config = dict(
    num_hidden_layers=10,
    hidden_size=128,
    n_experts=256,
    experts_per_token=6,
    d_expert=32,
    d_shared_expert=64,
    hidden_act='geglu',
    moe_layers=[0, 1, 2, 3, 4, 5, 6, 7, 8, 9],
    router_score='sigmoid',
    normalize_top_k=True,
    routed_scale=1.0,
    balance_loss=0.000871,
    balance_bias=True,
    init_std_router=0.00653,
    lr_router=0.00121,
    vocab_size=13797,
    norm='rmsnorm',
    norm_eps=1e-05,
    tie_word_embeddings=False,
    optimizer='muon_variant',
    learning_rate=0.00594,
    beta1=0.95,
    max_grad_norm=2.0,
    batch_tokens=[32768, 65536],
    max_seq_len=2048,
    train_tokens=650700000,
    max_steps=14169,
    dataset='wikipedia_en',
)
Below are experts of layer 3 (counted from 0) of a mixture-of-experts language model. Rows are named router (the router's row for the expert), down (a neuron's output weights, with its number) and show model dimensions 0-127. Each number is 500 + 40 x the weight over its row's rms, rounded and kept within 0 to 999. Numbers have three digits each.
After each expert's rows: a language model's description of what the expert responds to. This comes from a sample of Wikipedia text that the model never trained on.

# expert 25
router:502467454504576491499526518479548429524609507563496498482477466502463480475457528545544531529467469395514540468522479560549500506490468471427474488553544453465524467503475483570515451505473440523440471615491508544481476554563475491493491463525482465420533530508488496484498414484471519530586467470472467486481484539509534455556462485503527545524506532600455510473521503561470425547531
down0:477470507454469506481514517424513569508549446425483482544521529504479521443502452446531440448530512457427511522418485426468467525449527559475475519471509460518470441494451501539485491496497431580523537436484443548486448462467382464435499563439534467489470476489513505482546464519518515489475473573484468443495512507451467511457522582422561501484523517455460544420488520514492493510470
down1:511500456551522492527491466431470619510473450540543567452500539500458547498539533479432505466462482537502486543522494485549564532438484505506482477533493486491480508509418479475606571485511468475480420427450555474488474504550555526534517520485490501501542503403593536525483521512467453470457449483441512499564502513469433449465489561517492459440515507535439447535451550526489471457513
down2:524516512490483513470502503480418517456527526450523518524553515468554539455490491494477476454528460544426557501480425504466523429490561503458550496383427495449396446524545529461454533489504535530547524482442530511479528470459458550513483493512547429442488433506472496508457549448464532516524430476447478553501441479483395462450537583481539503487524459464498444488519535507481496503539
down3:461569584480522489474426578446483495533532454511572478483570547509506467542439487458549434573511413503533444470514525568514547464510479516474537488548436438461551500493525474516558480483556538537495478565431572522483509491549536514484548399486470449420465495524454474495490549546470489501533509553443484479497473530506465453517550471564494509545510470556520497500489537537527479533523
down4:542471508493463473500563484505481549506485483475435500540543517430485571445493503518507516520476508521527440565478497531473535524452489496422527525516494452511567483439510522534528485561523507542523468475575505509563470504490562482485541495473569498550432516605577447494585500582498545554477585505434484487514475529557542420560484553465496488555551549485566513520532456548514473544512
It responds to: Place and list separators

# expert 42
router:534491520564492449505531533498531515544543563534470471544522561556446519512457525555659482497492507416497539476511498528513464478482447518457511553516489471497531514500480460539466469516487452451465432517517533562584459581595488539576485487517547514515526536587499458495504486503492532495504480451495447493461539469512461437498459453500535576503567531518532524442513451512473453549535
down1:514516564536441538559460642455457504461556506494475513508494517522431444541451487497480525538510509467507593503487462480460507496448448539448448484533455526497477466568465517464407493539524507441460485479470487477477551421460511523576454553508518491518500496461506499504529470442611561439509545536459465524499513488576523456511546495476473528516474532455415540484482473483492463512479
down2:473434492506460538462501490538534452458580462493448534507442484489509495505491530508451476453488582462537530429447549555561581526544500512525510493504508512557398503482420485480501538516516448529526556527487463504507488514515572448535515535503532511547474520507528519486470450555517484514494609505562459501469422500500602450491520402513451519545469511422563479451556479528476501481517
down3:439454470438537508461465532504526508486524488482434510512514541452501458552469567484534495487446505495552435455565488574482519540409441511452522474504467548475555475489418466574512525515516527464528483536438553526548486526486529499524541489604436550567488575515520447466510415513502421497512540492489468539564597502524539463517498496477491514524493489512505420430533514479502439510517
down4:564542520466472486484463513506500511479562546544447502492508535487552455477474511607429523557441511521439556516472490516480526471590544452550461486477497581571437515466523488467517464553557482590509464502408520487505492541476479499508485576468521520518460455489505557460471570487534489530471479517446561483538533451458521505473566510472459549568459518488538481430490569484574483498529
down5:489484501430474533517458475533489497449539514444417485557532504484456505439493462513454446589521552500507570497498504459515507539518585485448479503488492482535497531501521595493536489494459460522500450562494501446417518587499505468454580455507502439521561516501572477548457480539459495499538536508450434542461553438486478479505514487482492459369518470462480472462431454544513488453481
It responds to: The word "to"

# expert 32
router:542522425441554496492551504476513516479556534534477440447498504535435457431509478474528552533494515453468512468416518562560468458525504514531505541583465412480466480473485503572491402499446440511497485564554518592542467511484496485471549472535547483487484484532485450505511469485474540501535527539460470539489507515517490464495448468490517599558543527570519546449465462490492430547570
down0:477430501426455499504533492504481545616471592490528547529454483402547469585518498539503510512454481507518488475455459497517480473493537468503551500468500496412548449455545501424487482490538527496497420462536535582539563468563488474467504496497439495503456387487511448563448507472498466497485529521455531468451452461470441467510542494492521471519474474466421500507544517460497451473476
down1:465531431464570449489509478497571522498448407480502472506518472459530565460542447475481465440518554496532493492533485506466501538471480466547466488422522425525461541489441472550438491495461510566538524506461541518444519509601469504610466511528513517485492598479459511474449541505514486476513454496566522489413460509465488535501488539605511529496444465471499495544563477482446486493549
down2:446443503530500487469442497483436516504552403474520521539507464435322459438487487504519547519466536521478429567468543500520518499482542467435481505481560457493463500549530472508470553501529458511492532417507527477544494529488570444464467509549550504572518479520408513529496495451489463489490488499532555542496503477491513450491499500491561479526476567508539453538522496567529433459467
down3:464503566537556519500490483539463491441517400518442530516508527518416564473512469479542544470513503493567480515472495573474590479588526520520484541555504475601527517528494564531539603566507440526558487509525487518454502527499565482485504447576517530457477509477470463547529571597490486452474503478444476556494460525481452490506475489525497545555482541492551523476482465527484484446459
down4:517516537553479439531526490477534474564465508482536587426442443474508537557536479432437484459528485505496507547532517536530486478532482478518543551477531589561519566446488534539432523508451477461414500514453468557412481486479477521548457543513459519455468500494461467489556481523548445582503475521482562520493522503478513541460505519474509479538517448472394439555547541537468475459552
It responds to: Preposition at, table cells

# expert 37
router:509458471547607474474486524463501497510547528525494474575531424555493460408465495512545572539502476416528550464518485532501503480481461496441477487561532446512508514498483526595539394509497445538482432545501535535506536497541464507492499447515458521415538518549477500494522487443491534551578513514464429518472443517506490486535471467438556515488531492582498554531441523533486435476488
down0:485450473474560457482550501492578502466510572514522487500515540543547435459504479519519499488520477479482529423481583553506478510455498463445456477527571413435607451537538482477498548521555497542557519459511423500510527538501482544485544513500502529505511466536505519499458584404525502568434553494477560417534557494561550494549500544494495503486474508494481578470524525579475507502506
down1:447552464495484488422474511513577467483501497521482559446593482517491515528446529487607477516549511486547490525521475468421462493485535532495511530472451510523526503557511570453494486425523493447442508454523465529495480469552534528548445520486530483466503602445498566484576504503484495455461443498475563490476481555410499484510481499467514505484486516452479352437503463456492525486474
down2:524461503443536433567500457493446454482497423460471480514485452565530507520569537522455487494511449534463462511520532476496572462442404450473520488470532446469538530520546532516470453463547524469485538493489574519511511526525491576482532460533510553442536574555515479543537558559419502518513493492473460522490429508512513420513461445501526513541499463502543528523597578566498501560522
down3:519549521482588507517431551501544471467457507483487432538556409511401517535543512507542437497556474518561526486507500448514484460543472528505515540473535507505431482466487466451543478429480467529509534505555459509462497520466471471523489600491535514515530586467476476472451463505471506520522438534495572512461517430435549573459472548424488536439457473436485471492515531562542523552491
down4:542551448535496519464528515493531469497516446479476484488483454469444435499495518507485545532540510501551555463527481492486503494432586550486476550463526533606481491517477511469635518481410457482418503504572463501506554525509509455466426544507501476531469510432500479465583501538591548515499441562477507472481511515485517480501515495468487504490456624457476457457482495456554491532457
It responds to: Clause-marking commas

# expert 44
router:513504455540558491510553546487592536532603480521452437486530499537443482479540521558537503521480493406540510474539515540462513498446486482494495568583492470504505512478489466551512465482477481546410513466488588543490418498531449533462523516522465481497463497506509499483502488446445510508610491488499484507505454443503450471522513535497549548563573497506516551483420469491483418601525
down0:475464584481480421573582510475430542479518498523501517513506557480613522452569539516516540416488504453484509514464519429540530517512550563436502458514512462487508495526554443502506403473507458464558529498510543501462478478511463520470468505477448525534572451442500448521534508509488489477476527507451511517553537456531515545518537612481521499444519476508489499553558426449565505535490
down1:512463451499528420541534500463539562439479485511539483510426496494544510455524564473551455557499523531513500494497518455423484551512499545473560391541480472544528447508510516519492455533477520421461465482574486459550508530548492452478541530540534454557417574496475522459527496517547534486502494524479502586563490457563473503452484501522465562480462463428450451471537485469582485549532
down2:464551418551503569500523431517518491483455427498503467503471495482458482540488560440469538495488511459509483478467579574530482525573504549548469413509490458540508463494451466530477481440486487477527595503543515396466481521442422574469531486488442538497533494487500499433513514592489513596494462507560523487507497506462537566506501475461495452498508570474500469464499495501478452472416
down3:570541558508502462569526485615494431515511525465456515425438415476554547536550461490492503518528452495474504465395433498529480481532517500499503500435547482453523450511531486541548448427484467459524470521508528470483495498601528464513512510459591466497527561534561445461504567489510488514525579457478444450520514473506497501520507489468439563538485538477491448467510441492476470508482
down4:533483498488520433536518498562434477532485494498565493395447477516491500451434512546518518492543436522523462456565504565537474519477535502494526530411436538500554471567540514528502457565481564494518464528540481540528548536487530482443454488448506538540549457511414510472475496417459434501448483509500560511532511490446548510522574553580513478488509456515572551477531452575476505505508
It responds to: Day numbers, small numbers

# expert 4
router:514534433521516518478575513407587529550556515494496484498528514557434531466516507538552548553485507424521538517486521541502419486496452537519464571551533462525492479466440501554475444447489448522477478543529536563520433525524436499524524489522487472437515464561515453418510405427477519554529491514444478554443532520532504505542458439465509551547530497502554515492478537517519478504566
down1:555452454499462532477502506528495535585498494535527486520554576430533525546541440433434560493515528475480495493514443513483501511460536474533513404485500503439542498458499475473473498534537500479592600447513468507432428492542504492422499485559484553498444521483500552481456530502488504521495510421487433479490554489515454458533470513501537533478483451517540503474554564574399567474489
down2:509513439488568529426489548588485470506484521469525450511455548577588514571484534603523486453492569487482388424492503492510480474427520422484559495467538588507496419515461597453424504520477494510522463522495499522565540495513547492441505503482480487453446522519460498473410563487471511516501495511516497487534514505494483457461481474517511508506517482501509494525510416511557505527481
down3:540552450467492499540503536516485516488515610472405497446534482429530531495469575448493561474469492460501482489431388446487505508470467559520513495503527453470520498537453520530579502531515389502472431518431492495521458518499495488514470482507488597505462491530499487499525470409460534483506530517500541517531507475501544582474467514446494435480486552529564527505502438592549497504468
down4:489507426567507460521478458502463485542498513502569506560485477416553472621518461469491521552444507512493486507436454522509557530520488443493474486483468502468535495479534516513503498572513540524549486514513550571516514495527490476601483546512468475585471433454456483468478512524528499528481402559601443490448520526495515538481498426476482532444458477506507427471568522451488542483433
down5:487485535436570406507529472508443510508476478494503440442552407500503493497470513441517477429476512477441535453490540461545483559513507510469522535469468522553504522490408518477539486444514464497509497441475406448455502561519512524501488521486458475503488436546500503449475581469466523439501536472521476493536555478483480474530580448574501480499468445500475433433426565449452499493419
It responds to: Numbers in stat tables

# expert 17
router:594474497538551532496499520398507547511535487509532470557462475505468495442477520479546468517480443414486512487509520509547463434530514464505491571557517457499561481480533441535542511441488463490472441510540522539517463568595494503479490450497461506367526530506511447494529520448437516485546459459461526524504522523525440512614502527444557520527488539516503523501459476545528493466581
down0:535510503560493511445448536480512461482522486502476485466482515429524514500488527449454422479556500501484479510466495498514370540535482480478500457526436465494519518466482526467489495492478502553530510487488496420532605524540547490432569480519408509493524525491457536443471528613469502518479590528573529551564495442502490446536461494481514460498414469571449422503548495537496476533485
down1:474515489538545549511429501500473481521493503461412453499501519487508477449544478527488459509454570514499505414506434488447449515524517491497549502501473591487457449465514490536529457509390460477472504525492507518484480507524452484528499546492500505496489473552519467532629572444415559406505474467444485480488558501456465497456507540528509427505574517539447494548440541491495545484587
down2:502526570453488587453552540426464538538507525493469497533580484494429470554532563488610467539477460462468551501439552453535543453514482493464513470531528431491472472456445466515574456512563502495477460551538475504539499505532511469402533526550450528508441458516556509541458530531517507573534531509505495453509487481482461577464519472469564453543513487475506546464551518542439508493482
down3:447458447529482502530577397487484519569432485521501490503491505567581525529560502425569492460473412533538535491423524517491506530387422499462520514394518499499485574459556494522538525521454587533532517556521542459522498533479472506445597573477476477492505438499549429486489461513494470507529516537503534468489486510523523485542527489495509533507453487547474506492493476476489486531509
down4:509541556524511498497494482553508410522508527433536484536520508478461513486499523555578433563489583496537502533503539476493509501480472515521548527463439473500504528452474483529498495524398492434538420438527473508489477467459475473603546465544536556544552456498456467545429495552533491480448550450524593432485478497452590457501515548488536469468523477517495456463432526431474490496490
It responds to: Word-final suffix pieces

# expert 39
router:541561413536512547484546555429472503467519483521468455525498511560430498474393560546576523533536483467511513478542481506484451432486460481495491521535499449463533516502484519592554454416491398478446397492479515565577527492501513554497476488525500497443509530540474456438520482469501495496536542464454479571452508495522471461520482492473509547525517502484527563467453542530447476464539
down0:504533543501519548481410526466563493449536534525430528537595475533534530460481480480436529491557494529555515560508512429522561438490469549474509534507496510490427502504471495483474466546486421460567559506462583525461454459438569553498450534471510436491453425445497490478576532490473510492573481500550534447494482485423523453531442544474469519452453515511498481530569506501484494480490
down1:535396483506514535471483454499493541600472478435516525504541523442447504510519455500440498519416442486516539495562513493388536440509552479503536539475485478516440514462471535534454465527471528557544528515513519459575472544447510571475462457512516468459469501494475475498485555502476512457506509363489464461514412458468532510566425509498465537428493437500497502464510521475495479483479
down2:490421469548550468456497484575506468560469481486489546583467516452442488502552468487444521505520577489450507531513574476505494491464548429509581539511494513497512536432440501515472524578448610524468502494556473498448403551520479510529510507557525431511459521527439501548478518494477521470445524471409465489429465523483518461510458538499491534458535559519441526446495467480454480517492
down3:518511459453472478458459488553568523335413563527492432492447435401472528493549588489590467516501546477510513513497531550485499585476561518490525564494577482497521506500462531496521502532581533525531519459479479478533495500561502555465497474502498519411479535543466487474468503470493532510531504532433499526472456500484492445463519485501505492532504459522466542536469524481468475540561
down4:540556568460523556488520595516501542491469449544568470462469469430562544493465511515498488489462532565431535467455480513538545534536542455457488494532420518438527533581525588498556576483519530510539487431493442527523540435480521500508467458473462540487555503492520540512445527516486483491493461470520503534495532464520425427475480546529466592523491503450528557483456483584489465524493
It responds to: Pronouns and surname endings

# expert 12
router:499517500482566498520454518495577536496601460469481483526498464560414506474400500515575550505558524458538539481530513498526475454539492526453474552516464477511545477515487411552551454475423440475504441497567496582557440556536483569477511502448522496467454518519426483457526463536407485501557473439516398511466494502513474433515511512516470536498526489513510506521505526500513482478539
down0:433530453514531393477412502490490500493524543519489524547475461402500529462477568444509475521503545469456471456552458498587470531490470449543506492530565486527525482495593507514505551522461507427452509494460475443495541501429567544522509461516470486467523555477544571518458531532514501465545487441506524483522488502483404545610456511553447530472472483479512464551519539484555502481479
down1:452476509507529541479445598524512536438414500441471551437536509510527540516477504497549537505522492495439499503496522429524517541538471543477506532531471464465552563470514557453496515528479427531459474497529543616470511427520515500513533446547507475482538445503564437476495481488478473485468508578544497490542522455517496542460544548504452424497563455538491545403490518428507563537449
down2:487504508605469536480419496432498544482466521509461518497498562468500534445468469473474543463472524541472509547526506511505546470424505534474496474490467531480512498551641436498488453531462487522475538526526452526441517512501497530457538519519632503529508502520480514463511446498478528510485410500464498455546509493412573445425534488564514468472528482476493499516498542457497622503532
down3:414519447500479478516571516521513604465494513585524482522529536515431462468586535453495444506481503518515537438498530469557439463491470459427413506471484476489531534488510436453432509513532453472525527460499482522540419537517507546491533488476479493535484537485473549473524476472505509441474528530452480522451458481524497494485442575402519380548499529463505552489523503447559530494539
down4:496510511463494477585397534499493476460481576449497405547509560523569502486459489542490560542495507463516498520549486490456472518428514572540483493516552446511551483459523494526552417583471475501454514498515490438509544494497540544447552530479538561508552517587441447482465497475509435529539532460460487454528479500500516522421547502498519546513508506541556503554491528557470446426450
It responds to: Pieces after capital initials

# expert 0
router:560461445558550476490477567460513454506525521557524413503531474491452500440529573531524508575499403438467564484493561482510461478486483497514513537572504471520542518482559442505587481498453445496501438549488495520513529512548507489487512456458513460508510483517571489479537448472468475496541451460448535595449459481431446516512472562458539564516518557470519552504446462545483461507556
down0:472473489521419500546534514539492537542507574495510556463506500482532420476491516469549460546471508471535569555466481543437469515457526519447505507512558504559483527464527598486506473571504399459495514517476422567597567536553537486526504511460604458516473517510513483438494482478532446481458545563486493492519567475486509518443438506477507500548518541508542474541523494552554543549468
down1:558570455523514479444545491454433488509498486431545462499456523489532521493597491517485476481408508512478477540445493550528518431440504456522514536536566465503498538552500472450539482446452521448451540466487541491502559522443470485562458522474528487573509539462496476478580474472464520517532487439471488485401379475520517429484529457476514481520504481486516422435518487491529497444559
down2:550482478481490489477426474421511513512471549494590449527534535370400541511505476495512541519531448495468484498540406564470524534526496499532507580510544540486528468502538467454482557495500481493513443491515445550485503488478541516530451435530549440513458508483546469506515528511454512485458455431493519518568491486476440526458529515571476518542517560504488575497497488443513600563541
down3:447531486528499532541521493556533506476472472456441513476548447536570557465457463454493591572518515467507475488534463448494452536505548531549533490460500595530503555494500473513488491441443593513477516512561469535477442550550526542535523487473526460483473554461461558484543504562479504431555459486428538451545496553421539516449517512517551510552476463478447426522545531500467544461465
down4:473439492517486422402525504500447424495468533457506507509541511508511425546552565543467465537513447475466527527491441493440527536531446505468464429491480475541555467483468501462460575418474392475570528504546549492465537473488554455512460503536437563526476557544513506494421474509522444496479500465464508505493478509562499522532469454432426449438531542498546521520482495523525502539529
It responds to: Vowel-liquid word pieces

# expert 6
router:526476539474486493501530579512540489536571478528435418525499495563438478506498525528549563543529481378493539456516487561568482483502499492475486493539478464459482533493526514528572499489483429477430438588579520509545489555601483462513495467527535513455482547520482444506470499446528465493540538515469471532494536479495461423537476557472515550504516491594467534451413507508502487457502
down0:441461474470507517442509539546481442512503501463529465447487476505535552495563546485535485476474497466454425518488490449558533530502486476541497439539512561496468484504493598486527473484494563458498566472487531477524517498509481532466499480568459646518507470503486503511411513484565464544535509532539563538498562487524431552446509561558518548515421463475474570494423531553449544514473
down1:569565506466406504490501471484491434528504478487465467517523502455437477449464491481500436540529531529513565481521500493473437542405443540525564524521558539526556468490450509444479500503489520465479442520561522512506526520515576516529477476528537503519491563548429504537556502455512562475477543534488418496472493524523618539418473514479438447523544512514460551539563522542553444477525
down2:542506520402504466548548533457445521449540473423526523445509495497551544452531481527530512501469508481533574515514445507524440548510488496519476496578512553449546483542543470481473483543512497539553484441483425561566473504525588491559464476440537526489541476485466464563514404472442550453518469446512455542522528489509481516511543513492554557494523529405422534500537459518557471495536
down3:512529510492519517466451519531464524460512444452491504546515561447494446495453565498553491548468539555466482597501450536489529566522486471459499494531506486488449489446487508532553530570531525460523524501415541514505514495503524441454605479490507436457485447497499514490456548494507516541476563486495448490459497483492563469521501521557491564498556550534520355463600520459480568447527
down4:541494547475388503477540509448450524422430465426500475498480557538477504517504546405517537529537466473489517523537514478506505514474430503563532489513451513455429466498549495476527509459559496458490519491429519397566491557459520521511456552557509494532502499460540533513478540531478478561471500551498457552540471580511475498461432498463498440498449504589534450585527483476527471514529
It responds to: Space before numbers

# expert 21
router:509516434467573472475529533472561534491525535572509491493524497555439528474505508564559544510456567445484509500504512500532448486528455455492456505544478540533497478472482475556571415562469472496425458524510510543525551518507507537483526443516544499525441474540489469454525489398439473471557532426444495488445506545488532459494459550408470509522537516564520535448433498491518389508488
down0:470486517477510503514497481495536526545560505512460513556556555422510437562480560450499481453497491519460505445530540541485488536516417454488465470558533479520556546496467533539513546526593499531428483527455476512372477524464474545554473515498456486517580499503535560484467535431420452525452524494551487473531520478506470495524571475401552522487476428468548460474464532491472470453494
down1:461507484494511514503462440459505493496496532498528494499548488498470450523550476542466526475537557517526500549433544630549508481480604433460505444469524507471530534518442532458521529529505414500500458549480572510503474479462471471419449502468553492585512548521496576508506456468539530440591440507489511534475586500542509526512473500453424453493449492483510566506521493448431471502456
down2:549521527500511465455481479504528531497507520480478514503580500486522459463476430452534519540514546592465524471486545505522396543543553522468541555509583548473426532517477541516531532545477483616489619456486536445485496479502490479470489501498457513545545509436537586414483505511466530455519559533514480500474517511552522460528483509492468489476483461550537578547467462516502423567496
down3:502487570356481562492467485486461565550513490500477539475474456492479583500481532458500505483551577424501497445483421466470509478532542497510573582518508527475502532508445452514538469482501493519472498512560518533494492509577529516540519488475507486489496449502518559545464537511522471497541561510446520572509585530486518542482473571517486653487506504517475455567480505453469511481528
down4:511504583540530452439583468481464509497444458503427517440532461503501515491500530501366502431493532471539442479487500508495432555439464476514521527561488494462493468532517443471550409464529555523534555502540444492487524527513481462524535484519468516485462545455521550516451461444570499526477539511476537576507489501510458481529503548401486465511530476538472515426571486496438529554541
It responds to: Name-internal fragments, score tables

# expert 52
router:524476491522544481501548474487540515502497482503504473485515484548452531474469548502600491515551525423532539514533454509514453443539490475515538513551488477519486445505450528503606499476446463453435475483543518601499484533524533556474492446484518494395503473520516516484449470434463526559528556465457423569488555478553497428525518557504518503519494486581557583472490476524480403535551
down0:509497520509486491446515501504506573530453531523540480512554550514399493473478548517443478482518493503548441515503436467479574441541508535535408466489445433516500488535496480472572493503560421539445528437597482504475485544458517481452504484486435570561523471517462464504490508494408464481446507443523432519544576474532475449427517503468539439510531461489523509480482491548489534575485
down1:523503481490510475514514552548487535518481519528454519515491542461411431404503448525453563500575525520515457498505477558476473542514492466523527497492464509535486506490527491470497551446542476559500545510536495444535506416532464486454421471503477449498482476515395419510463475494498460521461561502505574512463513545503507433454461581500494477526413466421421476545589472493562454526494
down2:517537467485415549475520518562525475515540473475501442500603465544469537472463494457475495453506509501520530559538458471489501454503522464575498433551437434548546529497435491497495539512430513548475579416462547551475469513474498505546449525446484477477487447538402519511536572455535507615519476509488493525520488445468499479482440523565495507543523524446569498497534496533508473475444
down3:504526538550554543511482504477520457550514502607520463493521554473513579475457571494493473493471531441495524503503479457511486508546460532482411463530615447493444468570480522526455568447494554457565482477496499507517582446522543509547502487542451495504433521428499449552510536508452457476561441496459502522526465494476490428478532590466514498535462485524455435551532461474466492487464
down4:531548539483497500492528440458404467508527523479431582503540483459516448527471412515480457495451486589419536489467481465518420551507472494467509450482419472467480492507505481468431497412568500469572511410513513512505578550516470524534480519522492543525547455461455463538433531460526546454503474556533474416518465533435480501504492502527523478473520443551511483478516505455472502498443
It responds to: East Asian romanization pieces

# expert 59
router:534550485505556523507567518465576491555559491482508504540442484599492503441421481599543505486531502454496525503530494547496520507467512531434508521524500477541474472491430453551545469505451427497435435590505478597510468522525442553457540445434496507452418540508482507446535495485443495477553528429413466556455499523504493459458497496484480533501516499504539513483462449475524463503494
down0:428534516509462487439504509541481487534442475429472550540540494482456487457496429465499525527468513513453469475542539453506455436427467463415477505506481474448519519471504558487453567465461474493548463452550449452485497527551460426552485540497501502477482451447552519483500521472464571513565510599549484480509568506483496506591435434475456457547493515500430516554492496451542487552440
down1:442565495462507530510503569488395457577537506574418555480506492564467534460485452501516505443531548527542468508475509452489555492519467520557454402518471506474497441546484497493485511466464533523484510512505477540509485574569474497513611519529534454535542438559502493550521521432461494514505462455416443520448526525516502531499483464503537474483451514501521545428550476471428473552476
down2:480505541450471522497546474541490545533417463473530473540464517528509489471475502541536573506478563484510446423479531551508487543472497527472505548565442505525515474516482478537560483500417464455540524548492450462460532418535532513470459403506507503452498470498479495467415499496432476534495421516567474515443474517512514470484443493435581508578490424564439539483521541518443455465440
down3:433472522471506418525493503498466458489458526490536461523529513482483546430425531589450495592522567529493542444522461513525549514527587493501495460507491519551582481503500584509489558502485505456497414476517439508503572449574457469458538496550488509498532577446512509510520464558528498485509557464470450517477467485542486511492498467490516535446609432523497514508514444453548567481497
down4:552543466504461487505522525442499586546505553578448509498424521549542436554499489495519495590496504464478496496428456455497562511513486490494481489446474457510514493520486518516541512581495492552508454450475500485518510484537502448463544544517523539520500506462434554482547484508519567440472584514441482502471548428501483500469519522507455562538578515579417481489452508598459411472533
It responds to: Name-internal syllables

# expert 2
router:504540397489589531487560513480545500571539516515481482505507496554430559437561518512582529527485505450484537455474554524514426479472503570523484543581477484511448470498460486563470450437469458551472456532551496548514461500560507485477536469526480488423466460543506454476506413469455584517550521498479478525454491512545522488526494457463490546541541497508527555493429512513522508512591
down1:492550559531499475432527420484520544455471472483462494441452529487475497502580498484465487449487512539550443538475540492492527481586403547542567501573485559517553545476417569569514553547539574539467511537497470507489489501528561452483493463577479504493558494522479512515477488522502485457491440474479515547545474465405521489387476519459533449530524512542541507488561492501520515482516
down2:479508534432539468457497517456545420515502479501439469604501501426497529481486454511460514423533556491514468447486458540543504557423483565518467477513459442495520544476479511511542514467444531465494528442450495508454443503500534519521473437478429488541553531516564518544471530505438498447447467593466517468539560515513505490436493495440461475553535557427535490500498464549516575570493
down3:520563511448542512571507477495510473498527515518524555519479511481444532477540502494522555440483471500494515542484492489548566378547456531394451524501486458466509480520501570545452545496509413492509438519457466514522538561470465458510494528470529487543449499456574444477490434457532500504551534508497553415461490488445579538434508477520527533485567502524495541439535549449495406497485
down4:487539484433539556518467524453495555496487522405585551552456458454567541475459470456512456481463486516515515542516551553544472524472462546509553469470511503561585421462490567502478472540527464547523586432509472526525539539539535508471490508466527502517492545600475512488462454469473505488487463449514517416490595485489452551441491491557546448504494493450477470566462500474504505518540
down5:566500452508541498530503508513529475480491507486408509495504433475554476537507516503519440518531449498496525569500489455566508492503587524503514477522564446533464469555438587430499435492468523448513519508527494587423451497499480536507540454490500507444519569523528449494453528474527453532459467503502547507418544427497529557525474414492556519511496493424487451480549556532518457466598
It responds to: Numbers in result tables

# expert 3
router:585477427488560441486551544549534468504508505564477500475506470517395508473530516479504566545515520451449532499504532534555403458497469475526509536528511504489576533480483458473586410495514480476506465589505502560502510501567489576497549524515547533440515506542471485437475433484471434526530467503471472529452492440499428458511534478498497511504568496511471532500395509540511464515549
down0:514508444478538398527536464528490506504518517423503521453448517499403463383633512475459460488552452441541509497481507524513506524451519451453482500461464507531409534506448497540546438488464506470518456511521528541480453456586456505503532449550502534530559534532556547503508522527609477539488512489511500473523474485489488483470502497568478453528488499536508457476491505476471519547418
down1:479444482496517552611505465536470473509495469420484498516495566507516513508512529495541474448454458548450532493478544490439492440496546542514527498510530525412548505509430490515581472549582530420512448504512501473569542535446444517502498479479425502523454521441503499502554502443480567527592422518504537524498493539545456505527458558410496465533492472489558459494476443482543530461467
down2:562488537491554504591472527521520523441477519536454463523592504505496455519481468460514546506500532556510435431509501486476506559453461468510498517433516449559513521482629491524545505518458529453455511476529495485539488503462571532464517506509497517498474413518470547506464439536472459486537444523455565461464511473511515455434432550445486450504470507509445392478555484525516419491554
down3:495484484531511548467541424444513498498529454576544508541510519481520544490399454515486589490515486494546535496488444506567495549513561567491507483471499487440416558514529457424389534454474523493520555518452588498510463412469539496551531494507483491543508551472453503466491499530478536588499542568551492509491457581487518520453536582513461530462472498524545468520493499503525450507497
down4:458526467536457450497456439471519560466473482555552474513468500493526428465509559511495552487464516438521563500520478460422439526531494495541548441531550433437556445490501483537475542574487565449508530524579534467557472496453562458492524490466522469462502561455487483498470492537552513479517543505484548401513426514427495524531562509479487495471468471522543394544511475514439468534479
It responds to: Mid-word lowercase fragments